config.toml
n_experts = 160
d_expert = 32
activation = "geglu"
n_kv_head = 2
rope_fraction = 1.0
tie_embeddings = true
init = "uniform"
init_std_up = 0.0361
schedule = "wsd"
dataset = "wikipedia_en"
Below are experts of layer 3 (counted from 0) of a mixture-of-experts language model. Rows are named router (the router's row for the expert), gate (a neuron's input weights, with its number), up (a neuron's input weights, with its number) and show model dimensions 0-191. Each number is 200 + 40 x the weight over its row's rms, rounded and kept within 0 to 999.
After each expert's rows: "mostly gets" lists some tokens that are sent to it at least half of the time. This comes from a sample of Wikipedia text that the model never trained on.

# expert 128
router,198,183,210,136,246,183,246,254,202,221,166,181,172,188,220,197,207,289,184,186,179,183,183,204,168,181,251,211,208,201,197,199,167,168,211,206,138,207,155,170,268,217,166,118,125,162,225,220,242,187,177,262,206,183,131,230,198,216,236,206,227,145,180,190,180,215,261,190,204,226,196,249,170,134,280,118,170,175,208,223,185,159,226,170,193,137,181,283,201,203,215,238,153,225,175,193,129,190,158,208,223,122,198,212,132,140,264,221,178,169,188,253,266,143,221,179,280,179,168,163,251,151,162,213,232,195,184,299,215,198,187,183,194,247,166,192,304,262,231,160,188,174,158,192,262,226,249,222,184,146,103,209,196,172,212,121,268,250,249,151,157,202,213,216,184,160,157,161,261,166,186,296,207,217,158,232,121,202,199,212,235,247,238,182,219,186,211,246,293,265,194,217
gate0,205,178,226,189,206,243,273,178,213,215,154,165,276,162,167,182,233,287,167,159,152,226,181,198,171,152,272,215,132,213,152,231,191,194,210,190,196,257,260,199,296,196,158,184,152,170,183,169,174,175,188,244,206,159,256,202,202,247,179,246,196,200,152,199,198,164,159,229,187,264,194,159,196,230,185,163,182,253,199,275,239,197,268,245,176,224,165,249,230,273,208,277,205,175,201,129,104,192,201,102,293,182,231,171,173,155,244,166,223,206,222,286,280,273,195,197,216,212,190,113,230,121,164,216,246,223,154,230,257,164,163,171,202,217,158,175,269,234,194,208,284,169,239,136,162,168,204,182,260,113,131,238,169,272,163,198,180,206,154,173,193,174,207,99,236,200,148,200,197,215,183,248,182,183,189,215,186,191,218,207,206,230,217,223,220,169,165,204,245,197,178,208
up0,168,303,186,179,244,209,153,165,207,182,274,238,170,340,223,228,128,207,202,242,213,282,232,221,175,211,152,137,234,203,240,179,164,204,208,203,195,145,203,170,141,248,261,254,209,253,223,230,261,233,195,231,179,254,193,210,190,133,259,211,203,203,271,204,173,209,240,204,185,188,212,254,247,169,198,209,234,162,228,178,179,215,158,154,236,190,216,153,122,220,179,197,184,142,279,252,258,183,221,223,207,256,174,180,196,189,114,262,225,213,204,169,146,141,231,187,174,210,235,242,190,227,228,173,157,165,194,95,235,206,290,248,219,226,220,258,181,124,198,213,159,199,192,231,212,235,201,166,120,218,273,116,197,181,221,250,222,156,201,166,173,195,142,271,106,192,198,207,190,210,211,179,224,289,170,221,177,183,211,193,207,178,179,168,176,233,266,244,126,174,204,189
mostly gets: "ated", "ted", "ed", "ble", "ized", "led"

# expert 132
router,162,246,232,168,226,162,235,192,300,208,231,207,242,265,190,197,106,235,143,203,187,192,259,198,116,199,192,223,189,193,179,271,161,153,175,185,181,186,169,143,203,167,210,190,255,230,210,178,196,157,152,264,207,163,201,229,199,270,232,169,205,169,209,218,163,138,275,199,194,303,162,247,195,126,210,168,218,266,169,117,233,155,157,120,229,146,203,202,184,203,187,175,183,125,265,213,156,147,174,222,129,262,263,242,261,236,156,215,266,131,133,136,243,195,163,266,195,225,157,234,187,223,215,243,194,206,255,190,237,145,151,221,171,184,239,190,166,213,229,241,225,255,207,180,188,169,194,213,243,169,219,221,249,186,171,265,203,219,238,231,212,212,198,231,188,216,169,232,278,174,161,241,323,183,202,232,233,182,181,193,196,189,160,211,208,194,238,230,289,203,133,237
gate0,209,216,212,203,178,184,207,197,182,201,225,227,116,245,169,262,245,129,161,183,153,184,176,194,181,265,202,207,235,170,174,214,206,184,143,215,256,265,164,147,205,224,249,160,224,208,164,175,257,184,208,255,196,253,145,208,215,259,147,144,164,172,227,170,264,136,256,239,221,259,222,171,173,167,236,228,228,253,153,165,183,162,229,117,255,240,243,213,239,277,190,197,106,210,126,176,234,158,96,286,192,198,202,228,229,241,233,202,308,244,212,120,183,256,203,198,153,165,185,299,179,229,164,220,185,170,190,226,210,184,164,199,193,155,200,222,137,161,211,110,145,234,208,210,107,264,195,214,180,236,264,157,239,162,138,189,164,225,167,202,208,160,220,261,185,149,173,174,188,210,188,176,227,188,163,180,209,231,159,172,234,211,250,112,206,181,192,231,259,190,182,187
up0,206,171,176,199,193,178,237,173,205,194,123,103,214,182,167,158,151,258,174,212,171,186,154,225,203,205,199,198,200,171,190,195,172,229,219,247,141,79,193,197,192,173,269,250,198,184,201,273,165,174,137,204,169,147,220,201,187,197,224,224,232,190,148,189,173,251,124,203,211,214,182,223,221,179,257,143,150,222,211,172,143,149,158,245,153,151,210,198,176,205,229,204,238,221,258,175,153,212,297,125,196,196,222,150,224,159,74,132,150,194,212,264,225,172,135,153,264,195,216,142,247,164,214,198,152,268,257,192,196,230,229,228,259,251,180,252,141,269,280,239,190,250,176,209,276,172,162,183,240,170,143,238,178,193,163,208,208,225,199,151,198,156,228,188,234,213,203,204,202,215,253,239,191,287,206,208,141,161,264,245,158,151,236,226,138,244,233,161,214,183,140,227
mostly gets: " York", " Kingdom", " England", " London", " 45", " America"

# expert 6
router,204,198,129,197,259,253,245,194,244,146,172,214,231,254,178,122,172,168,176,270,166,208,263,311,217,152,203,197,202,220,195,226,295,198,194,236,226,185,122,290,131,143,227,250,224,232,271,210,235,170,246,199,248,236,215,178,188,292,200,179,209,201,216,177,180,210,238,193,201,203,191,183,177,249,245,98,186,190,155,185,190,172,238,152,192,239,222,244,150,227,158,187,152,212,244,200,219,181,156,247,170,147,199,263,261,153,239,226,232,285,212,124,240,296,191,172,257,218,281,171,177,174,134,182,243,134,176,154,255,185,151,199,139,163,215,169,202,222,184,183,139,202,164,133,161,223,176,258,275,190,202,205,198,198,157,238,231,235,253,177,164,193,181,190,155,215,221,164,205,208,277,181,199,178,239,198,161,243,192,198,215,202,204,238,238,204,143,190,178,271,241,248
gate0,165,167,215,200,230,273,318,244,206,196,148,194,116,237,185,227,208,237,216,145,222,114,233,279,185,243,231,183,249,209,160,172,253,239,140,207,201,227,235,189,162,232,264,211,200,261,187,216,204,211,259,176,197,202,216,183,212,207,199,181,217,201,133,229,255,210,191,198,317,212,180,260,170,255,165,129,256,228,114,102,236,169,228,265,206,215,143,229,202,241,253,211,197,181,129,233,178,192,245,172,284,225,199,177,146,253,197,221,197,180,208,200,146,224,171,166,255,234,249,190,217,229,176,206,153,187,171,189,231,201,175,280,202,151,208,214,213,171,283,176,104,182,199,219,203,194,178,188,173,233,146,169,129,222,222,146,207,261,245,289,265,155,194,161,191,218,180,228,234,234,219,171,262,254,192,145,156,200,187,206,209,158,220,239,209,159,178,180,210,266,157,266
up0,231,202,213,249,146,122,158,238,191,235,236,181,223,121,219,191,149,171,164,310,183,266,208,132,198,162,171,181,152,193,222,238,92,106,280,176,218,159,144,215,164,197,171,179,161,135,220,160,203,235,153,236,232,224,173,221,113,174,184,259,176,151,254,168,170,174,221,213,168,190,246,186,224,151,272,238,176,140,224,248,174,273,175,186,170,166,223,182,158,193,190,175,164,191,212,175,177,198,192,224,207,184,177,152,242,162,255,146,162,134,210,244,230,184,219,211,142,179,133,199,190,202,235,174,240,175,248,266,141,202,211,169,164,205,148,190,172,261,179,188,242,224,185,195,244,237,219,181,240,187,298,240,267,191,147,240,187,160,105,103,119,190,192,241,184,174,234,181,188,183,140,251,206,157,187,184,295,173,193,185,172,241,221,192,182,231,200,174,159,208,207,169
mostly gets: "%", " km", " number", " population", " use", " large"

# expert 122
router,204,179,140,173,186,180,225,272,278,245,253,218,196,177,150,180,147,197,105,186,181,158,187,205,172,160,139,188,212,256,175,235,177,177,252,214,185,249,151,156,180,138,214,229,204,224,235,151,192,282,253,183,131,201,193,178,228,187,256,277,225,188,230,195,197,216,192,228,296,277,160,162,201,271,197,247,179,171,222,240,213,210,253,241,233,214,207,187,251,202,172,234,167,104,93,213,156,228,225,166,200,184,167,245,188,224,222,237,218,191,172,160,247,208,166,212,236,194,205,193,189,212,230,190,205,221,131,164,189,152,151,229,135,174,242,243,297,161,193,301,260,239,216,143,236,245,102,229,185,176,247,224,242,200,156,209,165,185,212,185,143,217,260,195,232,239,165,225,198,102,222,250,273,247,243,143,174,291,186,173,183,234,215,185,187,181,184,244,228,233,201,198
gate0,188,233,259,279,182,219,155,232,274,193,85,175,219,220,226,185,160,267,247,198,173,186,231,152,174,126,192,170,189,231,182,205,222,270,236,161,208,179,253,126,204,219,138,227,172,161,247,233,169,161,177,169,161,247,236,189,263,267,252,242,198,226,173,255,166,184,206,214,241,216,290,222,210,223,216,219,198,248,168,191,265,199,223,270,213,256,271,217,231,226,124,252,244,184,175,214,195,191,229,251,215,205,113,217,177,209,185,222,216,213,162,217,182,220,149,224,183,220,174,189,160,162,289,229,211,261,214,166,266,167,183,239,227,200,233,226,196,176,143,158,229,253,205,176,229,176,159,186,226,234,215,233,180,179,135,167,187,232,167,229,180,207,305,156,175,258,212,241,156,114,164,142,284,218,202,170,229,177,153,242,170,177,136,167,214,234,175,242,305,239,128,229
up0,207,223,138,137,265,254,273,198,188,170,291,228,200,170,225,153,229,186,166,196,209,143,191,213,177,210,199,229,249,142,206,146,131,223,165,281,166,247,152,237,191,222,273,169,220,222,143,197,210,202,226,216,238,208,126,186,131,163,96,184,215,185,197,193,214,231,193,156,228,185,155,180,184,191,199,182,160,150,229,203,144,203,155,169,221,185,101,188,177,172,233,145,232,209,214,143,212,217,171,201,160,183,267,175,296,209,255,151,153,165,241,194,210,186,219,213,239,171,199,148,184,255,111,193,160,119,208,201,193,213,234,114,215,189,176,152,234,180,241,246,188,137,213,142,138,258,145,225,147,123,198,185,216,252,231,172,223,208,204,169,167,164,167,235,224,167,151,177,223,255,180,232,141,208,155,255,185,200,213,197,241,164,203,194,162,219,254,151,93,171,301,190
mostly gets: " that", " which", " but", " who", " when", " where"

# expert 79
router,204,181,183,154,247,223,229,258,206,244,226,238,188,175,172,203,173,229,174,205,160,189,152,341,148,161,229,169,202,214,156,182,191,133,205,245,183,216,170,213,172,73,186,161,160,160,279,134,189,161,274,159,176,185,97,211,130,192,202,144,266,224,242,206,214,153,299,188,206,256,237,144,129,156,227,166,185,204,224,142,187,201,209,237,207,119,225,224,216,203,247,231,174,206,202,166,212,200,177,216,166,200,173,209,214,196,257,191,197,223,201,154,234,182,230,200,190,177,206,170,93,176,157,248,134,139,154,216,170,204,224,233,197,192,198,208,270,223,235,245,161,204,205,208,221,273,197,208,186,129,163,114,236,243,194,201,273,230,230,201,201,230,161,220,164,195,225,210,190,109,195,233,212,205,170,207,236,248,145,151,292,189,261,151,157,185,233,192,258,195,140,227
gate0,169,180,211,200,166,200,267,204,151,255,119,205,153,190,255,229,187,180,210,213,101,124,208,187,208,226,174,179,188,195,136,223,139,171,230,191,252,221,220,208,121,217,206,200,174,198,197,124,183,217,188,249,247,228,240,177,254,275,244,203,191,217,229,182,149,220,171,175,211,224,304,238,159,141,229,195,258,183,220,226,200,131,219,225,255,176,259,215,176,240,293,214,225,203,224,146,189,124,219,126,227,148,156,231,264,227,181,126,221,205,170,214,229,210,163,215,241,214,202,186,157,211,152,165,176,165,143,206,197,179,166,191,196,234,178,241,193,206,276,234,115,149,242,235,238,208,193,199,252,182,88,203,239,165,189,191,214,220,205,214,253,240,223,275,245,154,141,186,263,155,198,251,243,250,167,213,269,215,201,206,180,141,261,196,210,216,189,227,321,228,119,206
up0,188,297,223,210,153,169,159,168,175,111,162,167,161,159,260,172,200,221,207,127,194,191,122,206,220,123,176,182,190,154,224,287,225,160,171,202,238,170,187,183,151,205,226,218,172,194,181,206,219,272,153,230,217,255,216,211,157,259,150,189,222,151,224,217,186,209,177,264,163,247,231,147,239,181,218,235,253,173,197,208,222,217,207,181,218,175,274,183,202,197,220,55,185,181,207,228,179,128,162,264,163,250,213,213,254,200,176,154,227,208,267,211,191,103,251,205,214,229,200,181,216,142,243,236,201,205,219,109,158,208,225,110,190,161,267,265,196,190,145,170,233,244,189,223,202,237,157,246,240,209,169,235,162,170,181,178,295,228,142,179,222,126,155,158,167,129,170,185,236,163,247,182,261,238,158,170,160,219,235,265,154,163,177,167,157,226,239,201,188,235,204,187
mostly gets: "r", "ton", "ter", "ler", "ron", "ran"

# expert 90
router,238,267,108,216,179,150,217,188,192,195,193,154,269,260,136,173,154,269,206,179,177,198,230,307,170,150,243,168,216,213,165,146,143,158,146,268,167,170,156,244,209,166,135,155,198,202,165,206,206,208,216,243,225,240,236,222,219,190,262,181,222,198,165,163,208,144,255,198,228,169,200,241,191,129,247,148,218,182,187,172,180,162,228,201,232,137,187,200,156,236,108,296,172,212,252,245,200,156,164,267,208,158,177,201,274,211,234,272,230,217,235,146,234,208,203,247,164,180,172,226,146,220,208,214,202,175,182,156,244,196,216,285,163,213,280,151,224,221,194,275,132,265,234,174,222,156,188,212,272,153,258,211,205,205,205,189,208,218,275,120,221,219,183,231,219,156,175,243,240,112,236,290,217,174,249,187,190,207,189,191,249,219,174,184,225,246,202,195,238,221,143,233
gate0,170,241,180,195,121,177,238,290,245,200,131,188,247,267,138,169,226,207,183,200,264,210,199,254,193,179,224,176,222,208,157,216,175,219,139,228,283,276,143,227,229,188,164,186,242,213,233,140,248,150,245,206,169,201,208,229,204,158,188,188,237,234,186,218,181,237,164,228,225,238,177,204,162,127,198,223,244,165,138,176,149,190,236,213,229,144,164,104,172,204,136,232,186,210,178,231,192,155,175,238,234,164,193,139,232,295,148,141,257,286,195,195,198,169,191,200,207,263,209,306,195,241,225,222,193,149,213,244,258,201,193,211,182,171,148,154,234,225,210,229,137,229,154,188,194,189,222,139,269,173,246,204,201,164,155,190,163,226,169,206,219,165,203,88,239,120,277,156,194,168,155,251,292,168,251,178,233,231,152,165,233,206,173,206,251,151,239,211,152,205,211,183
up0,197,210,173,234,129,201,226,250,234,190,161,187,263,243,139,209,234,188,167,254,258,184,235,259,256,257,230,170,213,158,160,209,158,194,196,271,281,197,227,170,214,202,185,155,203,192,237,129,214,179,252,201,149,191,210,235,165,159,220,268,229,270,164,189,227,193,147,202,199,158,208,261,216,196,211,194,207,146,169,175,173,177,205,183,182,171,129,136,171,205,152,259,184,248,136,233,182,161,164,292,244,230,201,177,269,252,238,132,250,246,209,238,213,177,197,171,183,183,188,274,208,190,183,247,240,151,186,210,225,176,179,238,203,200,194,163,246,218,212,215,228,196,133,184,165,199,206,116,235,164,302,171,166,203,197,257,245,240,216,219,274,197,265,138,254,101,253,181,209,130,162,269,302,135,236,239,249,206,182,184,210,240,143,183,254,145,222,126,186,194,219,223
mostly gets: " States", " City", " North", " County", " York", " game"

# expert 73
router,214,170,232,205,294,221,249,177,187,133,183,276,198,145,144,231,192,201,99,149,208,232,132,252,176,221,156,191,214,192,245,250,185,168,153,237,165,273,169,198,140,246,144,254,160,225,221,246,184,229,198,188,171,140,214,286,284,291,230,157,262,212,163,152,127,213,246,196,193,222,234,218,133,144,261,166,214,232,228,130,263,177,264,203,180,151,157,288,174,232,176,227,109,203,263,215,201,219,162,187,254,217,244,177,323,226,258,254,182,254,215,182,197,223,196,205,219,215,227,162,190,224,203,192,222,133,198,162,229,219,215,211,239,161,252,246,206,191,180,230,146,205,191,204,210,219,153,185,231,216,220,245,197,228,247,172,221,176,202,185,206,163,184,252,189,139,130,214,284,203,242,253,225,172,223,243,179,205,205,186,171,188,206,193,262,232,214,150,191,243,231,154
gate0,260,216,252,216,211,191,195,240,199,181,120,231,249,188,219,170,179,202,156,167,173,231,216,217,210,204,225,237,154,214,163,209,206,201,142,151,240,262,155,204,190,191,150,311,203,205,142,168,229,261,241,117,219,258,141,182,195,238,259,139,166,197,198,180,162,192,145,222,202,165,212,174,208,217,231,205,246,236,223,114,186,242,185,91,202,184,188,202,245,127,164,154,172,207,265,177,256,216,218,142,275,238,200,219,182,228,218,262,290,218,230,152,170,267,143,239,207,244,142,248,274,211,179,137,191,210,182,223,186,96,212,278,151,195,184,209,203,174,272,149,198,245,229,252,181,227,196,243,213,155,237,226,145,270,202,197,218,174,220,155,198,202,165,242,149,121,152,192,202,176,185,230,189,170,209,236,180,154,172,232,190,220,169,191,226,98,206,197,257,280,143,205
up0,161,140,166,198,199,221,234,173,187,240,218,178,174,224,167,245,182,164,193,217,239,140,218,224,166,218,185,171,220,217,221,185,231,180,190,232,171,155,274,222,221,262,211,92,221,200,254,205,214,143,185,259,224,128,279,242,145,163,179,252,189,217,197,195,212,168,256,203,202,182,218,238,93,200,141,234,182,162,223,269,200,106,211,284,196,242,244,210,146,281,180,262,292,133,163,198,213,193,193,252,148,187,225,166,229,156,161,202,144,250,231,188,170,100,247,220,200,180,247,176,128,187,238,198,183,202,237,188,173,240,209,163,240,217,239,213,179,208,120,240,182,214,144,171,216,141,162,123,168,264,200,204,253,155,181,173,155,190,179,264,226,245,218,205,225,266,289,172,201,249,196,111,194,252,184,212,201,235,240,158,215,181,231,225,196,251,229,186,213,112,236,189
mostly gets: " F", "ish", " Bl", " back", "ick", " head"

# expert 15
router,230,175,187,193,167,188,229,262,249,209,216,252,185,207,218,142,168,213,159,167,183,164,196,340,116,166,221,139,164,215,113,205,179,108,205,204,248,195,208,224,172,88,205,160,221,214,202,211,157,181,167,193,207,178,139,209,119,178,249,184,219,218,191,185,195,139,193,177,214,223,186,154,174,188,217,212,189,204,190,186,195,253,208,243,227,168,182,160,181,224,109,250,201,129,226,148,152,202,169,209,142,229,235,218,206,179,245,156,233,186,192,194,231,195,232,204,202,200,260,155,184,227,203,233,184,173,189,176,200,192,289,165,200,140,239,139,270,250,248,246,245,269,275,184,227,198,222,285,206,240,204,204,294,209,199,204,271,190,189,138,286,180,245,226,150,189,228,217,183,139,259,227,182,209,159,224,216,268,160,124,307,227,185,200,171,213,246,244,229,267,162,234
gate0,250,176,158,200,251,198,244,265,232,155,191,201,175,174,158,153,231,176,172,213,183,177,252,212,144,268,207,207,183,164,166,177,175,187,156,143,183,180,164,280,194,198,234,217,202,185,190,200,229,160,198,267,212,278,208,198,216,199,201,102,202,174,199,193,237,217,158,194,164,250,202,138,205,202,234,162,137,197,247,167,210,201,271,171,264,169,158,143,210,221,101,180,188,158,196,230,218,256,194,194,186,198,253,216,250,185,209,156,157,158,207,168,207,215,171,244,222,282,274,234,180,272,217,201,203,244,199,251,178,232,299,173,186,179,217,120,212,270,293,228,204,215,205,143,292,96,230,202,297,177,194,131,209,187,222,219,206,234,247,191,123,136,250,240,230,238,173,228,226,130,200,247,238,186,229,302,272,176,209,236,180,211,157,192,188,228,160,181,153,173,151,204
up0,133,265,249,218,185,195,163,112,174,196,234,220,254,243,217,222,199,235,233,217,207,191,159,164,258,129,196,159,230,243,207,229,175,215,235,245,201,256,256,143,181,193,183,180,167,201,212,182,192,236,218,167,151,158,202,212,187,209,206,277,189,227,179,227,156,165,257,215,239,165,217,272,234,200,163,209,268,183,194,233,230,171,150,228,140,209,226,253,190,181,324,220,219,276,179,191,209,155,198,234,214,192,113,200,185,219,195,268,245,221,210,194,214,178,256,142,158,177,141,154,178,167,150,207,177,182,184,137,235,207,101,256,198,226,216,260,215,134,125,166,205,189,251,250,136,315,169,183,112,213,161,232,239,242,187,185,148,199,142,200,243,259,118,185,170,145,193,148,215,235,205,174,224,199,193,106,111,176,157,184,242,189,230,234,211,189,237,199,256,208,213,239
mostly gets: "on", "er", "at", "or", "ley", "é"

# expert 13
router,121,193,162,132,230,215,203,227,216,193,279,223,258,176,223,228,164,198,193,195,189,259,242,225,222,224,207,204,270,188,266,142,180,177,253,223,203,187,168,208,151,198,216,106,144,229,229,184,221,183,159,231,173,210,213,207,232,188,201,193,165,239,215,188,227,172,242,157,227,232,225,188,202,196,206,124,164,216,138,183,314,243,203,187,128,176,169,183,221,175,194,207,220,95,163,212,190,117,228,215,129,118,256,154,214,140,288,222,143,222,116,266,174,259,248,205,215,233,230,176,157,261,160,213,197,91,180,163,216,206,188,207,159,178,246,219,219,250,228,236,162,186,246,237,190,292,147,262,245,274,230,194,137,153,160,198,243,187,201,146,227,266,172,222,238,204,217,213,165,248,183,208,237,152,194,233,219,246,185,210,199,232,160,222,258,171,137,196,258,209,235,142
gate0,134,184,177,168,174,196,199,266,228,195,265,118,206,160,242,246,206,198,159,155,170,137,212,202,237,225,215,193,205,161,225,144,211,178,212,264,192,166,167,219,174,209,243,177,206,274,188,166,188,276,174,175,161,225,189,135,173,189,142,212,112,209,256,230,216,175,133,214,241,229,218,158,221,243,227,197,143,249,181,200,197,182,296,199,94,193,206,156,192,258,209,175,231,240,215,236,190,203,212,201,120,177,133,231,152,143,167,131,185,212,262,121,154,236,227,174,235,182,207,164,179,259,176,258,150,204,206,229,167,157,154,212,147,235,196,235,201,159,208,179,228,244,189,261,216,252,166,282,220,207,210,228,184,101,247,176,202,177,152,257,254,232,224,197,179,260,285,128,163,219,235,255,205,177,139,208,231,263,164,238,128,273,199,257,186,183,192,235,230,269,226,196
up0,160,177,197,161,156,210,195,263,194,173,235,167,166,200,222,221,201,210,154,169,214,115,228,190,245,220,191,212,199,197,266,164,172,174,220,229,159,212,182,233,152,216,252,209,192,272,154,193,260,224,194,222,209,171,133,99,173,218,199,184,150,176,254,220,230,148,191,245,274,196,179,149,172,263,187,193,148,276,155,174,226,185,242,261,129,161,138,220,185,221,248,216,215,229,124,233,207,220,233,187,128,179,209,117,214,152,140,137,245,144,251,167,194,267,179,215,244,200,206,164,234,143,252,284,141,174,165,167,160,153,195,195,117,223,201,208,203,150,185,156,223,222,147,243,251,264,170,239,202,222,229,221,164,146,229,237,218,263,191,233,215,223,269,141,217,269,235,194,105,185,193,225,238,138,150,234,233,281,171,260,113,207,188,190,233,163,176,226,215,223,236,225
mostly gets: " List", " Award", " position", " post", "raph", " Rank"

# expert 66
router,240,203,179,178,190,234,216,265,183,252,258,156,177,212,219,152,165,222,156,156,173,183,195,372,123,160,212,174,182,226,197,195,110,123,243,179,169,232,191,145,205,165,184,198,181,200,249,180,179,161,177,232,164,125,160,221,158,174,213,121,202,246,167,143,216,184,195,195,291,205,159,220,184,210,238,194,179,176,166,223,224,186,236,176,174,168,259,218,220,193,190,243,196,216,246,133,197,168,220,232,152,249,164,238,168,175,244,251,141,204,198,157,152,181,243,166,197,219,236,112,159,244,217,213,215,202,167,213,183,180,248,236,183,213,205,183,280,219,257,218,158,266,198,218,281,224,185,277,127,192,218,182,242,210,208,255,303,209,219,115,167,187,277,220,167,194,235,193,162,194,248,198,206,217,216,174,234,271,207,141,322,235,220,198,175,173,193,268,162,207,192,209
gate0,214,188,204,173,201,214,240,142,237,264,166,207,238,131,263,77,177,249,246,216,213,173,207,163,180,203,198,207,211,193,191,176,248,247,221,271,219,182,224,240,169,252,295,182,159,174,244,159,182,167,251,251,185,140,217,175,241,203,244,276,180,222,203,185,139,198,178,223,190,280,159,195,227,227,176,246,176,241,210,259,144,222,286,104,210,210,156,199,212,232,174,183,162,216,162,186,188,171,184,154,173,148,255,215,230,138,241,225,205,214,172,142,195,229,164,190,220,269,198,164,94,170,236,153,241,237,192,128,214,156,232,191,251,226,182,168,196,171,147,237,230,185,166,246,157,229,188,219,286,261,167,244,201,236,232,181,213,284,173,149,213,213,187,219,167,221,209,150,258,252,254,240,187,281,145,216,225,201,222,192,102,190,165,169,249,160,188,169,187,263,274,189
up0,225,134,194,210,200,186,242,203,151,232,204,216,263,195,215,144,196,216,237,250,187,196,183,106,168,276,259,139,216,194,211,152,154,281,193,204,185,122,236,250,192,209,196,199,232,227,184,188,99,235,252,252,166,198,211,227,208,142,198,282,196,183,161,169,227,185,95,169,230,199,144,180,228,236,165,192,164,194,241,272,206,303,211,141,244,243,180,268,283,197,175,226,167,160,210,183,217,199,173,205,189,190,181,218,195,195,179,240,153,172,153,177,221,122,211,247,181,218,169,102,228,220,266,167,252,175,190,183,179,237,261,205,201,221,228,102,251,131,198,212,140,162,203,271,216,203,187,241,192,157,170,234,190,228,234,191,216,265,157,207,153,202,210,136,199,201,211,165,202,264,269,130,218,191,215,140,169,231,258,143,144,244,164,211,185,183,162,187,218,278,257,159
mostly gets: "ing", "ly", "ation", "an", "ary", "ent"

# expert 65
router,180,224,218,195,215,203,173,219,287,166,200,170,219,282,176,196,156,240,129,163,211,214,316,243,201,193,196,252,239,212,196,234,136,172,185,200,153,190,209,186,191,125,216,194,219,173,155,188,214,242,166,242,187,253,178,136,209,220,197,287,255,264,197,197,189,53,237,128,239,291,159,261,227,176,178,147,206,185,186,190,184,135,182,191,234,245,197,263,173,233,169,186,195,193,292,212,239,195,168,248,202,237,244,237,209,211,202,167,216,228,198,176,244,210,176,226,173,247,163,213,191,181,212,199,229,185,206,232,221,229,142,247,192,187,268,223,262,233,314,212,152,230,180,129,214,235,189,223,258,165,256,185,206,156,177,168,198,235,174,137,259,213,174,270,230,157,193,284,289,170,235,240,259,156,233,140,229,203,164,243,227,228,212,218,225,218,217,251,248,229,143,229
gate0,180,198,187,147,209,196,192,198,159,195,257,233,140,223,153,151,149,191,155,213,161,202,222,234,219,210,105,167,138,146,216,226,243,191,198,263,142,215,199,129,194,207,215,271,168,226,200,197,191,195,183,154,179,242,181,193,161,151,234,239,192,140,209,198,193,169,194,275,208,144,168,147,224,261,180,210,248,145,127,169,254,126,205,145,178,230,253,207,156,225,243,195,166,189,169,187,239,156,233,238,188,263,225,203,201,203,235,182,255,249,276,126,197,204,148,246,198,305,173,237,128,208,224,202,160,139,159,184,233,141,114,184,161,225,189,319,200,210,222,136,150,189,274,258,224,251,221,203,196,117,201,172,230,164,194,174,151,227,154,164,226,127,187,209,128,262,238,194,257,165,224,117,221,218,166,253,229,191,238,166,153,201,226,171,212,179,185,221,217,257,225,233
up0,187,142,172,225,171,162,222,159,177,250,181,213,207,249,207,274,229,145,240,133,153,143,207,183,214,200,303,254,268,168,188,234,131,158,258,173,140,270,216,212,252,202,194,194,186,208,253,205,209,196,278,196,263,128,180,168,245,242,131,193,177,248,287,225,154,243,238,259,157,218,254,249,147,163,205,200,134,180,236,225,145,233,182,199,212,211,162,239,206,122,205,177,159,187,231,282,166,164,118,185,161,176,216,203,185,184,135,213,181,176,216,205,103,197,207,163,245,166,225,175,211,155,156,225,247,200,176,218,181,147,195,211,233,223,158,183,194,140,172,226,211,158,99,142,193,102,176,188,198,219,208,228,183,228,223,159,264,193,236,204,183,198,172,197,245,176,100,156,215,238,154,249,231,190,203,123,201,185,175,228,184,178,181,182,250,211,189,198,115,161,132,212
mostly gets: " States", " American", " York", " USA", " British", " France"

# expert 154
router,147,169,125,165,162,188,184,196,245,235,198,193,130,193,139,200,187,174,131,192,151,170,193,292,185,200,226,243,183,222,146,256,137,186,325,217,133,176,206,182,219,191,182,189,219,232,196,152,202,254,169,227,186,217,221,252,144,261,280,230,230,174,220,164,212,195,187,173,230,257,182,279,114,198,234,159,214,181,226,229,184,217,251,189,266,231,200,177,113,197,178,218,172,121,182,201,274,147,161,203,141,230,201,250,192,227,240,245,165,218,227,226,194,149,207,297,163,233,195,203,205,161,223,162,192,192,206,257,173,127,200,204,148,234,189,213,217,290,162,257,154,171,157,219,185,208,181,226,198,165,254,251,191,209,196,219,185,190,232,193,233,235,250,209,236,157,167,164,187,150,203,253,309,176,219,185,240,219,182,160,214,264,153,230,178,94,259,201,234,295,187,227
gate0,224,193,156,166,164,153,188,204,288,198,260,268,297,208,168,197,129,216,198,225,219,170,179,191,150,199,179,159,241,180,183,219,184,237,204,188,211,273,218,176,202,171,201,233,174,175,174,236,227,147,170,178,212,197,164,181,184,233,215,186,257,164,193,168,206,172,218,277,185,288,174,288,220,212,220,222,241,207,149,117,190,157,182,232,268,205,192,167,148,211,211,193,180,202,166,154,226,89,171,202,157,246,248,204,184,183,168,239,160,87,253,195,249,229,244,172,146,237,133,102,222,191,216,231,194,186,235,191,275,180,121,187,238,226,215,218,173,185,121,178,157,216,195,187,173,203,246,154,150,185,218,192,209,155,247,194,172,226,150,295,214,192,154,176,166,122,114,151,212,145,213,218,266,200,148,209,196,226,188,123,159,212,163,231,192,257,204,156,277,291,195,197
up0,248,247,250,255,256,262,230,177,150,171,162,167,131,178,227,175,268,223,181,194,215,210,227,187,223,221,250,260,197,209,211,144,248,208,131,187,232,142,191,195,194,212,199,189,174,235,245,184,168,182,249,256,175,236,204,229,217,167,163,219,105,254,244,226,198,216,208,124,205,185,203,119,223,227,171,159,209,223,197,286,235,207,215,260,129,235,257,190,253,201,176,248,224,221,203,207,182,263,230,201,265,145,150,223,212,259,179,149,233,282,151,202,169,199,147,198,281,134,240,245,190,201,165,163,190,210,172,180,155,281,257,210,147,178,230,175,185,199,275,225,217,220,200,178,197,256,150,249,216,169,170,215,186,199,141,190,238,215,262,138,177,206,215,222,190,273,258,234,187,275,216,161,104,190,187,196,218,162,208,260,271,164,247,152,192,183,153,219,112,97,200,222
mostly gets: " after", " during", " when", " where", " while", " about"